Weights of a small mixture-of-experts language model, trained from scratch on English Wikipedia.
Size: 11 layers, width 192, vocabulary 3194, 17.9M parameters.
Training: a variant of Muon for the experts, 349M tokens.
Below are experts of layer 3 (counted from 0) of a mixture-of-experts language model. Rows are named router (the router's row for the expert), gate (a neuron's input weights, with its number), up (a neuron's input weights, with its number), down (a neuron's output weights, with its number) and show model dimensions 0-191. Each number is 128 + 24 x the weight over its row's rms, rounded and kept within 0 to 255. Numbers have three digits each.
Before each expert's rows: "mostly gets" lists some tokens that are sent to it at least half of the time; "comes before" lists some tokens at least twice as common just after its tokens as in all text. This comes from a sample of Wikipedia text that the model never trained on. Tokens count by the router's weight.

# expert 2
mostly gets: "ment", "ated", "ted", "aged", "ited", "able"
comes before: " of", " to", " in", ",", " by", " and"
router:148128097121115102150157096087108104145146147127170153134131183105078164114133093141139122101133106098089146130126129113108156115133123125158134123141130137133132140138148142089108116115125184157155132099147163072088185158125147129153164143157113144146128098128106120143128103114132154125144100116076187094135126119144150119132097159126122105147157116085098138126134114101122139136165134123114107155170102141132159104139147152186141124107106166096136150152128139246130125143127136119144094170147134148150136121141122126145138126128126111156113121125111143144146145113102135101
gate0:132095138117126088131127131119142106128119153129153117157105195131115125128134146109118156101114076094176133166139142091132111099088129091196186141124134150105129131165126171135105111085103098072131145112120165162140131149150133133119125149108118124135135117130139156093123134118116118112141147112123111148127097153107119082116113139158138149139158148139121105164131129149162155120120077074110134139114117127128163151156124143116129133126129167116149130124115156104143118116143122170187141090088155143158119125089116108075134144110090112125113110075132137178114145152137113071
up0:104150127148134109120117100128122141114126100119117094121093132123138110103084154114147111148120157121175135113120128096103135099149147106135093127123118152147132129133126151108146110137107113126126112063175103166130088183155125059132108151109189146128197098106123145092124124154134107135120146179140118157150132132152036145125131175110102080120110126125154128099123132125097138109112132118135106109129161128123113120114105133160137114110147120109112123155113119129199088114162150121110130096096120115114123143121137103150162151103092108163147139133158160107087104144125126136
down0:144078103123134108119179151140161133093127147115134128154152148140130124084145155148113130149119098111104134128153162148095124121128136081159115145109145121145147172138135127164100110114151086123115135126117155136126139125159119137146138107132113151128104126144137131149128089156141124180122092130132112136108099172079149082152125144123123167160156155097129090082125187155119107126115127137106142116109125140122106126144122098118103061130119135087147144111126136138116127123128128124060109132145042168141139158121129136111118108103160159121152090050151126151146130121147158092

# expert 7
mostly gets: " of", " in", " to", " at", " for", " as"
comes before: " the", " a", " his", " be", " an", " its"
router:139131152111132117140124133136133135115082122147162167134092114091120122127154053131144130119145115148149088101170162077141097140090118143117131138139153116083145160108114109113110148137128133125154153102176131080139102102112157114136166157123112147165145136114145145161137126121086082115060157160127106147111160146133142122141167133139123158109100127133127119105114178138117115084113166132121091130144081151111116106112135145144048135094114113139120102112107076107151094179137124120085140138097123137129129112159150130124121145143120102094118112166110134113137138096112144121
gate0:141120138132119104106146158082155086145167119127125088157037157121145121110117139127101118132088098114161117121123141088117147113153124130142137147125160131133136140153122119114138142106107101086106117102107132178131146136129144128112098101091113142118137053127126140145141109111130135139092137118112116154131113123108124134136137139135101164153139146118122128116167146141133114083108114134137127113103137142142149091132140126150135106118090125119137100096181139120122180171160088125152088154109203187141120087098119136066133119131090135155110134059126123142105129108128132097
up0:131162098126125091108134106153127170173146141147112106116103120141171099097146131126151122129088125153162168127120126133142134141116106138138123124099169114139132103127118120086160158127123101176106113102163151102135110139158164132130112137078177122137157062149107146098136135130097154154130102117100115150138128122153082120151128149102118108131128066115177132072131132127108071119149125101168128138135143059135128141093072148146113128137151141099129145142147110085182135114120171122126120133111147126139098127140105095126152106130127089122124144122155176135099127104147160136
down0:133112120121159087130136128165136140127109156105132092136117090147127111124129122166124125181090106130121162165142145129117111111154138073113121133127142150159130174129094121157106097174151112115119125101131105142113136111133133096162109116145182128130150162129122159118131119154148146090135081076089127135144132158112133108203168141087103118182172126129132080128136151131132118084130133176115104113123100160140102168131084127146162095113115146104132126092141113133132124125133110154132075131099118135123115105172124107110140102127171169138143104107151119179147132103098122120

# expert 6
mostly gets: " Al", " El", " did", "Al", " Stud", " Sim"
comes before: "-", " ", " not", "though", "ominated", "ask"
router:176130119156179111156116129147112154092122104094112128103114126127128099142111140118114166134065137131086139130083124141103099162125082149116133162122101133147129128122118090166121127161120132125096143143134093131110137104146087102092132068128126124124165130139139114128111101135124134123134124147109145165154184143125113135096125133144121130157116110162167097153146124128130109094135158149167153143144117159114155117121145139134135157129149076130100127106097147075110117100179109126143136150142137142160117116058125107141145152105120101099145084149137152114145124149104143221
gate0:162094130129129094119124119133127114179143110101121130157125147116128107130124163095106137119156081115125102090096132101137136107077150100177090146107144127141139144164168134102135126060130106122117132127125126191135114147145116133113109140078120100133156109106128103110111148130135119109117145133137120154110127129135086087125138156152120141105198152105119134167129139139118113121126132103100126115106139169127162129131154142081126129110113135094112109116193182114108126119129108122182110189076154174147149138141131148109118127118110137156098086090129121161108136102128148083
up0:133138108134103106100139135115162170139121103128113107153059134123137123109143128117130126152136152135144161079105113105113155130102105129120157135088145109116131123120145128075120142104112069161123078093128122122134111141172167095138128122109173133121168070133096128132104118179110161100121120171136130154132131127128050115143126160117124113092144105124171132112137113126118134120099166102164116097199168111141128139116072141166133138138182115127100139103143127122144108103144109111127117132111139131106080145140097110138134141126100094172135125151105163108108137156129134108
down0:162118104156113118120151099119190135112149146092134137126149129129159157075143133137122120146128093100119149116136147160116126138136113060164116119129119125141150185130166130136112111110138083127065130151098108133180132120138144140143145175128122129153100124130135089141111099122131134141115093144152129108113112140086178117151163131138096116127161130093109104132133167139119115178127133130124196126095138113135145135097164084144089077122105121112162105111134122144154110152142133141101076147101107126129150110134174103145139127115186164138132120080127096136158153110148138118

# expert 13
mostly gets: " Be", " He", " Cup", " Co", "\".", " Cl"
comes before: " ", " The", " \"", " In", "0", " S"
router:164125125148155118147121131141111142092129093095096139108106128134135115149104128133130155133071123130094152118076124137105077175108096142140127176123097120131131150120116073146108128167116136132104138139130104122118148112153084111092131088134125125104141147148129129127093102146138120123147109132092160160152164145137128128098122142156127126150121109168156110145146123116123122096140158170173134149130096138103145120120148130139144154155137080138128116113098149087117132086186108128147149146138146139159121123044134105141153143111130095103135086160137142100155122155107146220
gate1:133099123153128113126138134092145132127127082165139073127125127128127124125129127090095086124076146174102105130106130124111135132147102128135135137129142106148106114177107160136114143099137118078110146128095145088125071153103124162136130134141064135109086164120076162203086128076124114139119109125132151130182123158102138106083100116145144149135124112082090188102105134103135165124138129089121129100127119132163187131135123133125107123166128118144129124121127123159138132127121154099121087129103146131125132132145131104141131129148131083134104134165135125165136132137183116121
up1:113112117116127114114081108127133105164112175144151120166112151115115116125182124161117196147152112132090160086122093128136157121145190120120103134168167123092154127085150117076141138138120118139138141147163104110104129082092171112111124141131128083112137121146124136138131157146147111160143140136137120155153141104131097106114150088113132154107103130099126130150139202171144140178143116096086135151118126138126129089145153081112145136127091132115146109123147149128112127168124082117164148127164124152119113138126096135107108114120168121153095169102131133129178150109124125138
down1:201162125146129112121125128118129122171143165097167136130100179146126128121097152102103127161129158128135125179117140137140105137110080149103156099118127185099142147129138115152094115128124125186113104117063139143122112114137106117096105134144145159131131129085153126115114077130131063123092102078096119138118165132129133141136147107111129161116109114132128077141141136134118084091128151129132172156141131132120165113137146150122116134124117122127099159147131170117151119132143165108108139135123095143161146154106115172109124161123113112172119181071104139137165127154125105135

# expert 30
mostly gets: " ", "–", " a", " an", "/", " A"
comes before: "1", "201", "200", "0", "2", "202"
router:163085115114140118077096134142085101115109124070126154137118171102094093113110198106150137112122154158153139114111124137166143141122120137155126124116093127124129139152141121126120127129125126099120080149145163104130133119190104123134148095149101132123089162096163128083106162120054114138105125161117127156143152141118115169140119138145173152114158119129125121094145125101145093169094127160148109131094102156176115124121164155132144125138141146154145111143104127160124087140140132123144129145154087131121142140131077093151096135070143138144141123116114139129142167152160137123
gate3:103144156137100138174099127085124098135096111101155086128158127161121136137164116088129131139126113160142129133153169111142154131143136194148166105105133124129125121130182123135143131121163190142104174154127091144132187132090148131124111127097087169151156125160128135154145117134148153140128140126142184123183122156140140127144128101137133126180108103141124113132118143155068109138165163166129118115119138085086122127120128124118136176122167080114164182077119162112131085123119131154101131110136123138128128145134157127146167143131120103136096127125114135146136136122151121142
up3:121135128138159124101125137132102112170127132122111156152109165098126122124122115148185105070140081125143126115185128114185114177100114133107113096154147132137136140159130111146094126125076104120148126127123109116109101107115125133164132123133088107162119136171152160106141185101123097157115096126091167100118115143094078094169128123118158135145120159106112149113119154144078133089114129119081121123150124111123114125122147131128123129108152143135090139146182123128111125132130070109107131145167124134099127127133098060145145144131189137124118133101115121128119123098117087080
down3:121124098132158085120125144129120123217191118132119153136086117132080138135126134146169132129118103085158171134099138095139162101134159144103095134141169181132109143145128115129103112148138128134133131097091185111151092159110159178094161088107128129156095143127081169113103145144092169133131103115122159156147121142150100121139149141101113131121127132102130154118110112138170127081120180112097162143160107151163124147132141110104108118141129177133103143150140132086123160140132142112106127155139105102126116159130114111136139125135168129110121107145133129140129129163108116096

# expert 14
mostly gets: "1", "3", "0", "5", "2", "9"
comes before: " |", ".", "–", ",", " |\n", ")"
router:143127124115182111092116127129120127111096105105150122117129113146139124177136092143129164082113131131118118123104142129082089120131103102107093117085173184101170097103147128146172141146120109122141133127144064146093155124158151106118124108104134083101089120138098141125119133104151103114140093141112154130142152158114126087112116133123116123123127092123134105135148170138181123110094126150152170159204184115128106108110163147136082069174118099110113121126120138148110146125131093138139140147114127133142099144111120114170131132133133109156109136162146136096089099131122127146
gate2:118111122132133131128136159133153070101055120092128127103118181117141190091134117135139116134104129100145135134100132106148153117128142085097130137143124137125131118132156160128148133158159146195163098128171128129132097144108122171116144147147109138127095130081133106112154175090137144096123118122112073096137114106175104124152125206108093132151124133126064069137139127131146123120132126143150146142127137132126137126112135115120091088139136121121122130169093138093111101133062153133115119124133118123111122143129163084099149118165127123087096131126118095115130112125101128116
up2:087179175130127128123123110096123195135172129133113073147129122124144159141129139132146143096133159112131125144123141110129132169143104123127123111111140130160144110135132120083166102134152165131118123188129147128165156120099129136096099099140136161108163132165122133173083109081078084158128168122136125101108130178106112145130154147145067108135180116129179185147149046130105146151136136137127108100156101113111093141126130102096100125110140107117166147119119128141106143125115150128136109129126102111108162126116091127115129119107122136116129136132130151166126157130113121110
down2:155143168108128064117118132165127161149128128112123111121104193140164133137102125122109104105177115135140117125124089136131126129138110118199145114158088147098137109078162130100156145171167118155135125150130122129127129125119089136119111120131117124081149149134134131133145142140120079152147147130149130128099088090164142115150123140148142082099151092094125130135134135113121125142180134131124111136142094130116122128104133143115164127106082127101124170105160104158112136122124145112156108167152149154128054104101107118121133161152157066117130073164137118135150145172154125117

# expert 21
mostly gets: " |", "|", " was", " (", " is", " \""
comes before: " ", " S", " N", " C", " P", " L"
router:097147163131134114121185161085103141169134133115118110125153140131085154106136150152118070152128130116147167132137129118116125105139132144156110119094126118138153145151099104183104169140133124109155145125127115179147075109051139136143138158109096099105145103085100111108160117158137116127157144101124102172123125165120133132165129125149134104126134129163132129118148128161162120108153108088084108092105099124161142094143102153138160161152117116122130125144100123112152136157112098127118105134111120085123115166122139127141146154142154133133164183161171114152100125185123115101
gate3:127129156178137101148180130150137122140141130168147107160116163150126116125168078136113132113145134161144157090108143120128153157138143144139148121144103128128144126100147131136135113095123131109114129140136129182163209126092172159107131129115145151165140114130136121134107109115141108159153114083116184119159101135132155125146128128145128123199128146141185088101120128126081086137128113152103136127132121144133111140147084126112131128107120103127133135095145109102100103097076108135137086081135144159099096109131157129143131109123093096120118119188106088153104150131148162156
up3:143140152091163121139110161113119178184131100118125112128129168103141101129120123149150088104120122136134143126145150134144087170095136108129112081100162082119110097133148142159105133106098112124137168105127120134124145079140119110138132120125095103123164128096160120126159174112177103139138144153136107104103118166099127115144109159148134163107096153111091126099102138146131138112127160081116070129109175120117131147106131103123099151122145142108115142092120172162129122109071099157125115128156145123071129151126133093081161122132188096135154138120105158149134114144143136150
down3:117112101137128134096130111104127111106166156143119136127064164125107157129077147124144089158109112114136104155122166129143142071103126137129144140096126163135152157128145126108136122103119107143143154153129183117143148131102158139137131150113140081106075125106091128113122115120099176122107131135143174147105133120188123106129114126070128128099140165178107142140122135128156115127127108128106134094133121111109117128114138078127117130100144145122161116091142124070187141194154134112118168118114125114129098133152121088131161146111137142099146135114063109109141108147086093105

# expert 11
mostly gets: "ers", "es", "son", "on", "ade", "ures"
comes before: ",", " and", " of", " (", "\n", " in"
router:120139187112129137124110115111142141129132140147148132140124107143117115084137055103115120145175127166156126104118094116137130090121139135160141142129108147145090109145117156120113124077145115163122137142123082094113143127150118178133133156129170137144127117083137143086159117156122113079134118161129118105127162171121132177128123102094078173116146175113151136122121132113109136148130130136140156126107150112173164105142155118139120105114156120146139128161201131174102126118100138122156166150144119117103098166113144103091106108114162129123142093119122139157122070098098101104
gate0:150116127127128096123158126106130080179125144139130128134103147138114123099114127076127120106123062143160108151130135078114127098115113143173117105128155146117173111131182164137109143083129084127155109127106126114108137159125094129071166122104124094109158108126138151117128094111120071140150117145129134129113164138073116110121150140136104129105149173124136102128146090160129103130114105127073142122096104137126179123145175122101145136121118144149084122125166149111129128142136100099155134130108203138156121093141115110084140121148072129122179126119136127131130132114130149109
up0:100115126141107122089127094137153148118124135131163078105070151137146122130116151131119153150102137140183190114128151113145107154140135145127130112105195132131112121132127137090130102126139103128128112092151141147093118139156186106149103150114171154101153091107154141105075134148150111129101118161130141125143148129135078127153120158123136070132130133119175102088119088133120137124139149071143154119158162130133175133120107137160095147117130146118128131149129143115166124109118133095123144101153151120137092135142103107107188088128112095171133120122145147085132118166131173104
down0:123099116117151082099161121157138105125126151141083130151119070185156140124097147141113135172140083103124135166130148151128095134079131105162126110172125115142160172122144110149104139154158125100113131161121121129128124128126129147152153094124108108114107111128138115150158119124134100165162139138122085111104092147088142067145126095136141170132124131093146073115141151105160128135139129135096091098135131147121120157161122103124107069151125114077141125115149095104098161105148148141085118127140116128125111088140130127114137135107126199093139110105134131143126187135130162128

# expert 20
mostly gets: " |\n", ")\n", " |\n\n", ".\n", " feat", " won"
comes before: "|", "-", ":", "==", "=", "==="
router:145131188164144128145122165122140150120112104149121105140110102110062154038110134135074142137127153157108131134104145142109132107129099139207139131091131111167147142134140120148125183143127081122107107137129162112132145187108105127125130118137155144130149132131127136102094127118093123064126100120125134124131108111120147117147113141114140133105105103128161052161124117152111142173148144129140170072159124102112132129130123146148143149129125144102110184126143138105150101168164107135095169134142144137127127122113135125127171113143133143113145155116136132119126163121112131163
gate1:136081074090117123166089128149154107113142109158136106139115103163142143118132123114132132128101176153131102126127165118108137135166098094144157135124134104132104139124099142137141115110116107070126154141088128114108142171141140105146131115149088114155138095103108122126100087079110124128114124116163131185124123144082171100063143145105166161107139131109117129098076123133126114120151102127082160107155143153113167122118148138099111168184093125164135159141098125129111116153124136133137135132133110168109131088163157119100132112141126105092139149176128100164153113144144118119
up1:105129163123140108077086118133123107214132155105135127131154140105121126134132124146114127106124097126148136076110125129178129135160159122127097133132144154163113097077117073127129109129131129136124112126161165126133120079080127122108123145133128104101105129169108125198075138135182079149101128131104122139131175113140061112163128105079131129132126125132141154149158168129143127151129132128112131139108125136142127144138113106126135134090144155136177085115155127130110156123134116135171096132127110092138132125098125102102112149124156144175127126142094114082125164129111128173
down1:157138166151124111125107110132141096136159101122166138098121108122112134137125120116150106124149129118139116158140160149174097108140136193158122105104118172137125121139182114139120100089110157128144118121143087150097119078136123126127083144184122130161106146106108127134115097121097048144113107162087079124148126102094103124124112104108093150131126134159101118117134136129130128150127129108150112089138125118088140190102148133152203160118091164110122137144165130096125080126113130136121138172128148124129137120070138126107129152155134130156111123096110139111144091129093126126

# expert 26
mostly gets: "ro", " June", " May", " October", " August", " November"
comes before: " ", " —;", "wn", "duction", "ad"
router:125101145136112108128141128164132162130132080121105167119076153147127110181143151151098127095122147104122128102085106100124128166083086139133163136131155124136128127100122099144165092117103171102097113154133116112134129141156079127095132079168117141130157149086137137144116083104116146132133140104093144166108162147144159082121135149160144104163163144124172117100136143136126099123113138181122119137157127150100150103134190100149154126126145113121141132153143159121153145176177115145111180110119123069140103146122136119111129110117146139112158132110140101166123110120120151149
gate0:131085142130137144126139128152165116164145117128073134154110183142108122126124117130138127145105127108194087107090144112123120106044146106141142131123150129128159119124176133143100158079129113129172142128119134144099139123140111124128131145107119096142137069082125143100125120083147112142107182093131125153130156113084141132124139166126116136092141157070131103128146136127115131121108128068081169147140109148139132142107147115116152146132125140111137113142136167128128152132114112110176151100073150141151128080138124125080120123144106132123132134058136126136110150098146114102
up0:130142127126141044148135142138121119132141120133130145115117099154166117143075167161112115111139158130171195100089116133129167118093125184125133090101158158149128129128117153105127125127134098095132092110132131148132103154131180090159105162145126164171140123143146166119119130151130135129167078135124112147158152143136035129112167147153141120107105127072126126089128123143138135122127157121119126128126166117107145153150087135147134139098150145114128148124129102114146103098092141084074129147124121149103132150140113107128143105101144139128160126114127169090102126117117126130
down0:114126101076121098121162126166172132075137125130121128132117086143184171083132128141115129155152115115100109183165161150081130120130148114126113109112150131128127159140129134126082130123150080133128146134128114142132128132171123176152116108122128108149096138135121113128130081128126101098122125178107110130123123125109133090136152125143094122122151135100116116104126154134107091149118103132130132132130147119157114136141160108087122067127120121099129145055078211120113130078145090100125128138110143131156121126089143125107128113118128162106132118044115128110123126134149150119

# expert 10
mostly gets: " also", " same", " met", " then", " both", " even"
comes before: "|", " ", " be", "201", " as", "202"
router:167117134137162121165137131145114154107128100086106141117114131126120116149111133125097154131063133125106138125077146131108089160094085147146138168126089117124131133139122090152102121161121145136116140146127107109120141115152089123091123072125133119106135135154133126123106113136124126120136117136089169140157155139141109152100121123148111132146134093172160110151152124123117113095145150160184145140157104139115162116115134133135152155144141079139118119110104147075114130093169120130137149146162161142154117108052130092135149148114125094112135086150145132095140123149099148228
gate1:119116110089143116138133107107088167131132088131121072141145138125112139097137131099105106116054152172125098150110131163119110145121107156125179111132167085115139103118123154181106129105157160106152158159080105101135106117100163134131135099117051136133093122125110125149135149121117113116114127158162145108133093087116132120111106140134126163139119071099099177089131138122159141146165111149104136138129132117128137131120138128105127126143100153150134140108136134117146111180111129140151110097131119159125080119147153089119121139129110135112107134181141081170125141113148117074
up1:119127134115134119087084119139129111148120175128145115148158126137127140129181129143077172150132102131127150068134099076117155126143125119113095146164190114121121143113152124113129112156141115130109136100133123093091119131086120092114142138111143091136118063158128155149072127160140129153127113149134110130163202150143116112135149123063140111119098104121112161143116137164149112157126128098105150102100121155153155136102134060109142131131135134105142106160120126134124135123116143102126135092135102136151127128126147116114095130130146177136101155130131119054143134135137103179
down1:107149142139122151113113131107139127153153121100152143142127150121106122146117128102120143185183132116139124131140151159186155115144143138139106112131110159100121155084168106122102137136068132130113152076092100118101130136157131144125052155138143190136140125104126122105131088131178065170090135132144097130162126159090154158136132103116128087150130095135128099150135147106084157127116133072155121143139118146115126136122145139138147156102102137122128112174126137113121144158124129129130113152125100124125131124127140102156114155118140187119118159131162173125190135164152137149

# expert 12
mostly gets: " Stev", " it", " Thomas", " s", " act", " +"
comes before: " |", "0", " |\n", "9", "1", "6"
router:172123116149163116156131142143120158090126108098107136110132121117143104145100139121112150129072143129101145123075142140099094141110096147132143165112109116135147148131116086153117128166128154144103146136121110117128143110155088114087109077131128115117136141151139116127101115136133111127137121132114150151155164139130108126106114129144122111153138114166159107142155138125125103110140164171177137138141096154103145119132153130145147149137152081147116123111099145091115143090184089141147149141149152127165106118053141109148150152107133101116147076167143147090146121154104152230
gate0:171126113123126116133124120127175125132135131091149110188134158125128128121149125150131123126101108078130129127142113088124112101121128085157113131098150150130155162131136131133081155068147132040143134131104133135150118108137127125132130143084131136132146079103155121131116136133129121132127129117150124183146151106087139075114122170143129132129165145084123112121183099155151117126161130061122129127126117130144181139124172158118134125118144161126156114141156209095109129141140128115138121129071174137107158099125119120098159097137100151144118104105147111114114147157134112107
up0:094129166122128121126127119114148164111118096158082118127096168138089093114129143108123151169113147131140116097100159119138143147148132173129118110130144133158116132091128124112141142127114068144123135098137132131110119159134156116136082123121142121123166094129109109102107152132151121136126138066138109130144176125142050133169156131115167067149098097108156129061120123101120150134133154080194098133169160086141126128141087135164105122090161137124154140125157086126147085136116132128103175128141133103132144135117096097123143135127108095126133156141131161128131117148124121128
down0:119094128134140076110111143130136155106165146124104116114170141128156126089111121138116087170127109098149148122138162110127125138140080119094092128117098127152122176118110103138104126154146118135149124100135126125137126125136114092126094126110110121111142127133109161150128135147155096121158103114138137122132038134099173102151161103086140122107145162062135108066113137168135138108156154123097158132099156114107095088151129136111112074135131113133116109133111136115098126105135176145125129115149134186153117125126120119090123098129173149127136080063128128149133161108120169133